config.yaml
n_layer: 11
d_model: 192
n_experts: 40
experts_per_token: 2
d_expert: 160
d_shared_expert: 0
activation: "swiglu"
moe_layers: [0, 1, 2, 3, 4, 5, 6, 7, 8, 9, 10]
n_empty_slots: 10
router_score: "softmax"
normalize_top_k: true
routed_scale: 1.5
balance_loss: 0.00678
balance_bias: false
router_z_loss: 0.001
init_std_router: 0.0245
lr_router: 0.000607
vocab_size: 16384
norm: "rmsnorm"
norm_eps: 1e-05
tie_embeddings: true
optimizer: "muon_variant"
lr: 0.0112
beta1: 0.9
batch_tokens: 131072
seq_len: 512
train_tokens: 728700000
steps: 5560
dataset: "wikipedia_en"
Below are experts of layer 2 (counted from 0) of a mixture-of-experts language model. Rows are named router (the router's row for the expert), down (a neuron's output weights, with its number) and show model dimensions 0-191. Each number is 50 + 15 x the weight over its row's rms, rounded and kept within 0 to 99.
Before each expert's rows: a language model's description of what the expert responds to. This comes from a sample of Wikipedia text that the model never trained on.

# expert 18
Commas in running text, dates, lists and numbers, plus month names inside dates, such as August, March, October.
router:42 03 44 30 55 47 17 47 40 46 49 51 68 56 35 41 32 75 67 46 44 46 57 39 96 51 31 67 58 46 30 51 28 29 38 58 47 63 46 14 46 55 23 47 61 59 41 58 34 50 41 74 68 43 42 35 62 40 58 44 46 71 42 56 50 40 40 47 43 57 61 42 53 58 37 47 56 58 64 55 70 66 82 32 47 53 48 94 49 53 36 57 75 66 49 19 55 57 61 54 57 34 70 20 55 43 49 43 53 82 42 42 48 48 36 59 58 79 51 47 44 47 41 61 69 45 38 41 04 62 60 31 86 17 36 52 56 55 55 26 43 65 44 34 66 56 44 38 50 47 60 41 59 64 31 39 52 49 24 48 50 62 60 58 29 42 45 37 60 77 56 70 60 39 51 52 33 57 41 73 41 56 89 42 53 45 60 61 29 78 42 56
down0:84 47 74 36 58 45 47 39 40 36 40 47 55 56 57 51 66 41 22 50 72 35 63 58 49 55 43 68 35 42 46 31 61 32 77 44 56 35 54 63 41 66 51 36 24 46 44 30 71 61 42 22 55 41 45 38 35 59 56 21 31 25 66 73 56 58 36 33 42 65 80 72 51 57 52 64 28 06 46 77 57 53 51 41 50 43 76 44 71 54 42 53 60 58 60 76 24 33 67 66 63 64 59 36 36 50 45 55 61 58 56 28 71 45 67 26 75 35 47 55 54 57 49 55 38 43 58 24 60 53 52 38 60 36 46 10 61 60 11 41 50 55 80 37 63 53 56 47 21 70 21 69 46 55 60 54 47 74 69 73 39 68 52 38 46 40 69 49 24 40 46 51 42 49 51 47 43 35 55 71 55 65 31 50 25 50 81 50 62 60 57 73

# expert 19
Prepositions following past participles or verbs, such as founded in, used in, published by, shown to.
router:39 11 27 38 31 66 55 41 47 44 63 55 53 87 36 57 28 36 65 34 23 36 50 54 56 52 36 70 55 47 56 52 35 25 56 54 45 44 50 32 30 53 51 43 40 76 69 44 48 60 41 45 37 56 36 32 72 41 53 55 40 54 35 53 37 49 42 54 33 45 47 45 68 54 31 49 52 18 55 30 70 45 53 42 28 50 29 91 60 66 41 67 65 58 39 47 51 09 61 64 54 28 58 41 64 87 48 55 51 55 45 38 55 35 54 50 90 58 66 45 42 47 32 79 66 29 58 33 58 66 67 18 70 21 15 57 48 63 33 45 37 54 51 24 49 60 79 43 44 45 29 48 50 59 30 31 53 61 32 45 53 62 48 46 50 46 44 24 57 69 49 73 53 71 10 78 56 39 45 56 62 51 44 34 37 45 50 57 25 53 56 37
down0:36 62 52 60 56 47 42 61 15 59 41 61 59 45 55 32 59 47 74 49 54 69 48 54 55 46 82 69 44 49 67 26 33 52 67 42 63 64 37 53 51 75 42 69 57 84 43 76 56 62 60 69 42 46 45 52 55 46 88 42 54 55 37 64 61 40 73 40 41 20 40 30 40 52 32 68 63 47 74 46 50 50 42 76 60 57 38 61 61 31 57 55 49 38 58 43 40 46 67 38 45 25 46 51 59 46 66 18 55 79 42 46 22 54 65 28 33 35 61 72 54 67 58 62 71 32 34 61 50 87 69 44 51 09 35 47 45 47 33 39 69 34 33 66 32 48 62 51 43 43 22 43 59 50 58 64 43 45 48 25 70 32 75 59 26 53 27 23 45 51 38 40 40 49 69 63 48 62 82 46 49 76 32 48 70 41 18 69 42 34 58 35

# expert 29
First pieces of capitalized names, mostly people and places, like Br, Har, Sch, Gr, Holl, Haz, often after list dashes or pipes.
router:50 46 42 50 23 68 51 30 34 54 60 59 66 57 19 27 49 50 73 32 36 34 50 65 63 39 32 83 63 24 50 21 47 42 46 59 29 68 61 43 38 60 39 21 57 63 52 14 41 60 42 28 62 76 35 34 37 28 42 60 35 61 49 26 47 45 64 50 33 54 63 28 49 29 36 37 80 38 69 48 75 68 49 47 20 54 49 55 59 76 67 66 50 70 41 24 33 40 59 65 60 37 68 41 40 63 35 34 81 59 29 56 58 49 33 57 58 57 35 44 42 39 53 60 38 38 38 63 46 77 62 39 56 35 57 50 26 45 33 50 60 45 76 46 56 50 54 34 34 32 33 49 48 59 46 35 40 64 35 29 43 50 67 49 44 22 24 34 32 57 40 53 99 80 52 64 53 37 17 65 35 51 56 41 44 57 45 57 51 51 43 55
down3:67 57 60 71 64 69 57 74 63 31 28 77 65 69 46 62 49 38 40 68 38 40 16 52 45 53 43 77 56 65 56 46 66 29 38 66 75 44 39 56 45 55 33 58 27 60 29 57 50 52 64 31 70 38 57 61 38 28 54 59 67 71 63 40 74 29 39 63 56 64 54 60 35 35 39 49 61 57 34 36 54 43 49 45 50 35 57 66 43 31 66 34 49 47 48 44 69 32 41 30 29 49 22 64 23 40 55 71 37 34 46 57 90 51 44 46 36 38 33 82 66 34 34 48 40 49 32 59 36 33 57 41 55 51 60 59 56 20 54 68 30 34 88 38 12 45 49 71 47 70 39 51 50 07 43 70 31 59 66 54 76 48 50 69 26 56 47 45 48 65 52 60 35 55 26 58 48 64 53 61 85 47 52 53 59 67 31 42 47 72 47 62

# expert 39
Pieces of foreign proper names, especially Korean, Chinese and Japanese, such as Han, Jeong, Ch, plus New and South.
router:43 27 39 28 43 70 34 11 44 36 63 45 65 51 26 39 32 44 58 42 53 52 59 68 77 34 61 70 64 49 26 54 30 48 44 65 43 60 59 56 31 61 58 40 69 51 65 41 47 53 25 54 56 54 39 39 55 25 57 47 34 54 43 47 51 40 59 58 36 46 58 29 63 38 34 52 47 49 59 38 53 70 69 57 30 45 45 70 60 68 51 49 62 63 25 41 24 34 76 64 64 40 72 39 34 59 38 26 77 52 36 36 59 45 31 60 87 68 45 56 46 46 43 67 53 12 51 63 40 81 69 33 69 40 32 45 26 89 44 35 49 65 53 45 64 51 47 24 42 35 51 48 57 89 58 28 50 73 36 39 37 57 62 44 37 28 19 37 81 50 44 56 68 69 39 57 48 43 21 62 29 63 72 39 42 57 50 66 27 66 40 40
down0:49 35 46 63 37 55 37 49 62 72 34 44 70 38 33 56 13 60 54 74 52 33 80 48 30 57 60 29 40 51 42 31 56 50 15 44 56 59 28 21 49 89 43 51 88 25 45 47 50 62 38 56 70 48 41 65 69 30 37 59 41 41 61 52 20 52 64 84 44 56 43 46 74 77 67 76 35 41 67 31 45 49 53 11 58 49 36 73 78 57 21 58 54 52 65 45 28 33 80 61 36 60 57 43 55 43 59 56 44 40 43 38 62 24 37 64 58 71 58 45 75 43 56 67 54 46 61 46 52 57 56 57 75 49 45 52 56 39 32 52 61 64 58 38 51 46 59 53 29 10 55 40 36 68 49 70 48 58 40 60 40 35 54 58 56 37 37 42 54 57 32 52 64 58 51 69 26 32 24 40 54 55 38 51 80 73 41 64 58 45 27 37

# expert 2
Location and time prepositions such as at, on, by and until, plus dashes, slashes and minus signs used as list bullets or table signs.
router:24 18 43 19 39 66 41 43 40 49 68 51 47 69 26 46 35 40 58 39 47 38 53 44 66 39 47 59 65 42 27 43 34 60 51 71 53 71 81 45 36 65 41 45 58 61 64 32 39 67 53 55 43 64 43 40 71 34 50 43 40 74 43 45 32 29 74 70 43 37 62 28 39 44 32 32 55 37 67 43 54 61 66 49 40 68 30 71 50 60 53 45 68 66 36 25 34 29 69 73 63 54 71 42 40 89 53 49 68 59 27 37 50 25 43 58 66 81 66 40 41 38 44 77 59 37 60 30 37 66 53 26 78 40 26 55 37 56 30 46 48 72 61 41 61 66 48 28 32 28 39 46 55 60 34 33 24 59 35 37 47 59 68 39 37 36 36 32 54 38 35 45 67 53 22 42 46 62 22 67 46 54 69 33 42 46 32 59 37 75 19 38
down0:42 61 42 54 30 36 55 59 29 53 63 28 82 42 65 74 42 43 58 42 21 36 65 60 40 49 48 47 53 45 82 72 49 43 53 67 53 40 72 65 47 48 16 60 62 34 43 10 82 62 42 34 45 52 79 62 58 16 44 32 19 56 68 49 66 59 49 44 48 48 83 36 25 24 58 57 66 40 62 38 57 75 23 69 46 63 47 59 60 52 67 38 42 48 60 30 72 68 12 44 28 33 61 55 40 35 52 39 52 38 46 68 50 37 58 73 35 51 36 40 55 37 31 52 49 75 51 36 79 28 65 53 43 51 53 51 50 45 60 57 89 71 69 49 47 68 63 19 66 45 46 43 77 56 36 60 27 51 49 51 41 17 47 50 64 43 58 36 54 70 48 24 48 62 62 67 47 62 61 56 60 62 44 26 40 34 39 53 54 49 60 49

# expert 3
Opening pieces of longer words, often capitalized place or club names, such as Qu(ito), Can(aria), Mar, mor(ale).
router:32 40 36 33 36 59 37 33 37 53 72 59 75 72 25 36 25 49 50 38 30 42 65 57 66 49 46 71 62 44 49 49 25 53 52 56 39 73 71 36 28 59 43 40 75 72 56 39 30 78 26 47 57 52 26 11 43 32 54 53 34 69 40 25 47 33 70 73 43 44 57 34 60 62 42 44 63 46 55 53 62 65 65 38 29 54 41 53 83 76 47 51 47 62 39 39 36 30 58 67 67 56 79 35 53 68 35 36 53 77 40 28 44 35 25 55 61 63 47 56 43 37 42 57 56 15 56 61 42 59 79 38 65 41 27 50 54 46 32 37 35 66 48 30 64 59 51 42 24 27 16 44 51 66 52 34 40 65 41 44 57 44 53 50 35 39 24 23 56 43 35 62 73 34 43 35 71 50 40 67 28 74 56 30 36 45 55 54 35 58 27 53
down3:71 65 70 32 26 76 35 76 49 42 38 72 55 64 50 40 75 58 59 36 48 52 42 58 46 53 58 45 38 50 61 69 56 69 35 69 45 52 46 47 57 32 51 13 68 86 33 55 37 57 40 73 72 62 56 34 40 52 44 38 15 75 40 27 48 65 40 24 62 77 77 40 48 32 49 55 77 28 49 56 55 48 12 51 46 31 74 50 55 37 50 32 40 26 60 52 58 44 68 44 67 48 23 26 41 66 57 37 51 51 68 72 16 57 35 72 54 70 66 23 38 53 43 44 28 71 85 52 53 42 40 43 40 31 64 56 60 81 50 36 41 19 56 49 64 37 44 41 59 53 49 49 54 34 49 59 68 60 40 39 30 46 48 41 67 48 45 43 67 62 68 79 67 47 59 71 39 69 47 47 38 48 73 55 62 49 53 71 59 45 38 55

# expert 30
The word and, colons after infobox field labels, closing parentheses and quotation marks, and or and ampersands.
router:42 36 58 32 54 78 37 40 55 72 55 61 43 84 56 42 48 49 51 44 41 50 41 57 70 45 48 64 58 58 37 53 14 37 53 74 38 69 61 18 31 60 45 51 37 80 65 18 54 63 58 42 53 60 49 44 68 32 31 52 45 65 32 40 61 43 44 90 34 53 63 36 73 58 56 60 49 51 73 61 59 71 70 22 10 75 44 78 46 56 47 68 63 55 37 44 46 40 71 53 60 41 54 52 24 51 49 43 66 48 46 51 58 35 38 59 56 51 58 53 45 38 26 61 49 36 37 32 50 74 50 41 54 37 00 56 43 47 50 18 45 46 31 48 54 40 70 57 24 55 41 35 60 71 42 44 41 55 26 30 21 63 35 65 50 51 51 27 50 48 42 59 41 27 41 43 46 36 32 68 50 50 64 38 39 43 51 53 26 97 37 42
down0:05 52 40 47 71 60 46 50 54 53 65 38 49 42 50 65 49 44 51 27 45 34 54 55 57 54 56 59 71 41 52 68 39 60 54 48 15 56 44 52 26 59 68 48 44 37 46 52 71 55 41 51 35 51 45 50 37 37 55 53 72 47 58 34 54 57 62 61 40 28 49 40 35 47 73 42 57 32 46 17 81 66 77 39 52 31 41 33 54 37 38 50 43 27 36 22 68 34 41 47 31 21 28 32 61 52 45 43 43 61 48 81 54 53 38 50 78 28 51 45 50 67 63 33 47 62 42 74 34 73 41 76 74 26 53 58 62 69 60 44 31 76 55 58 30 64 93 40 51 21 47 32 64 83 70 59 35 39 47 25 34 65 41 36 31 24 45 45 28 63 58 52 23 54 75 67 26 54 53 52 41 53 70 51 80 70 35 53 59 64 41 48

# expert 16
Periods and other sentence-final punctuation closing a sentence or paragraph, including ")." and ".", and some commas and decimal points.
router:49 34 43 17 54 66 50 48 47 45 59 70 63 67 36 50 61 62 66 50 48 47 57 60 60 56 38 54 64 56 34 49 25 46 41 69 31 47 73 12 45 55 20 48 47 76 55 54 29 68 48 49 44 88 30 29 62 40 26 37 26 50 33 28 48 52 42 51 45 37 40 55 51 50 60 43 49 38 45 43 57 68 76 57 49 67 34 60 67 66 71 44 51 73 35 15 28 34 72 54 82 49 82 48 51 73 66 29 57 64 37 34 49 45 36 58 76 59 44 38 33 48 44 50 73 24 43 39 32 58 58 36 72 34 11 48 33 53 23 38 32 51 69 36 62 90 61 47 23 49 47 41 41 62 53 49 35 56 29 44 48 55 44 32 51 26 42 50 50 65 38 38 56 85 51 52 47 60 30 68 42 60 58 37 52 58 36 65 31 78 31 42
down2:25 46 28 34 37 40 55 31 17 40 59 65 41 39 32 19 31 68 57 76 44 47 71 36 45 16 73 46 44 58 52 17 47 42 34 69 59 51 79 56 50 41 71 56 37 61 49 33 60 57 71 50 54 52 51 51 30 32 45 61 43 71 43 49 45 65 67 41 41 47 36 67 32 61 20 59 80 53 58 41 69 29 74 65 54 73 18 62 30 57 49 73 59 89 33 72 70 84 33 73 43 32 44 54 45 56 42 63 52 46 25 28 50 43 74 63 72 51 52 44 40 60 54 43 64 32 57 50 46 37 66 50 62 59 60 60 51 44 30 55 26 53 51 49 56 38 52 57 44 55 63 17 30 40 53 05 78 54 48 52 27 54 63 36 46 61 32 36 57 75 41 41 72 51 40 68 59 54 56 52 24 46 50 53 51 65 57 39 58 67 48 64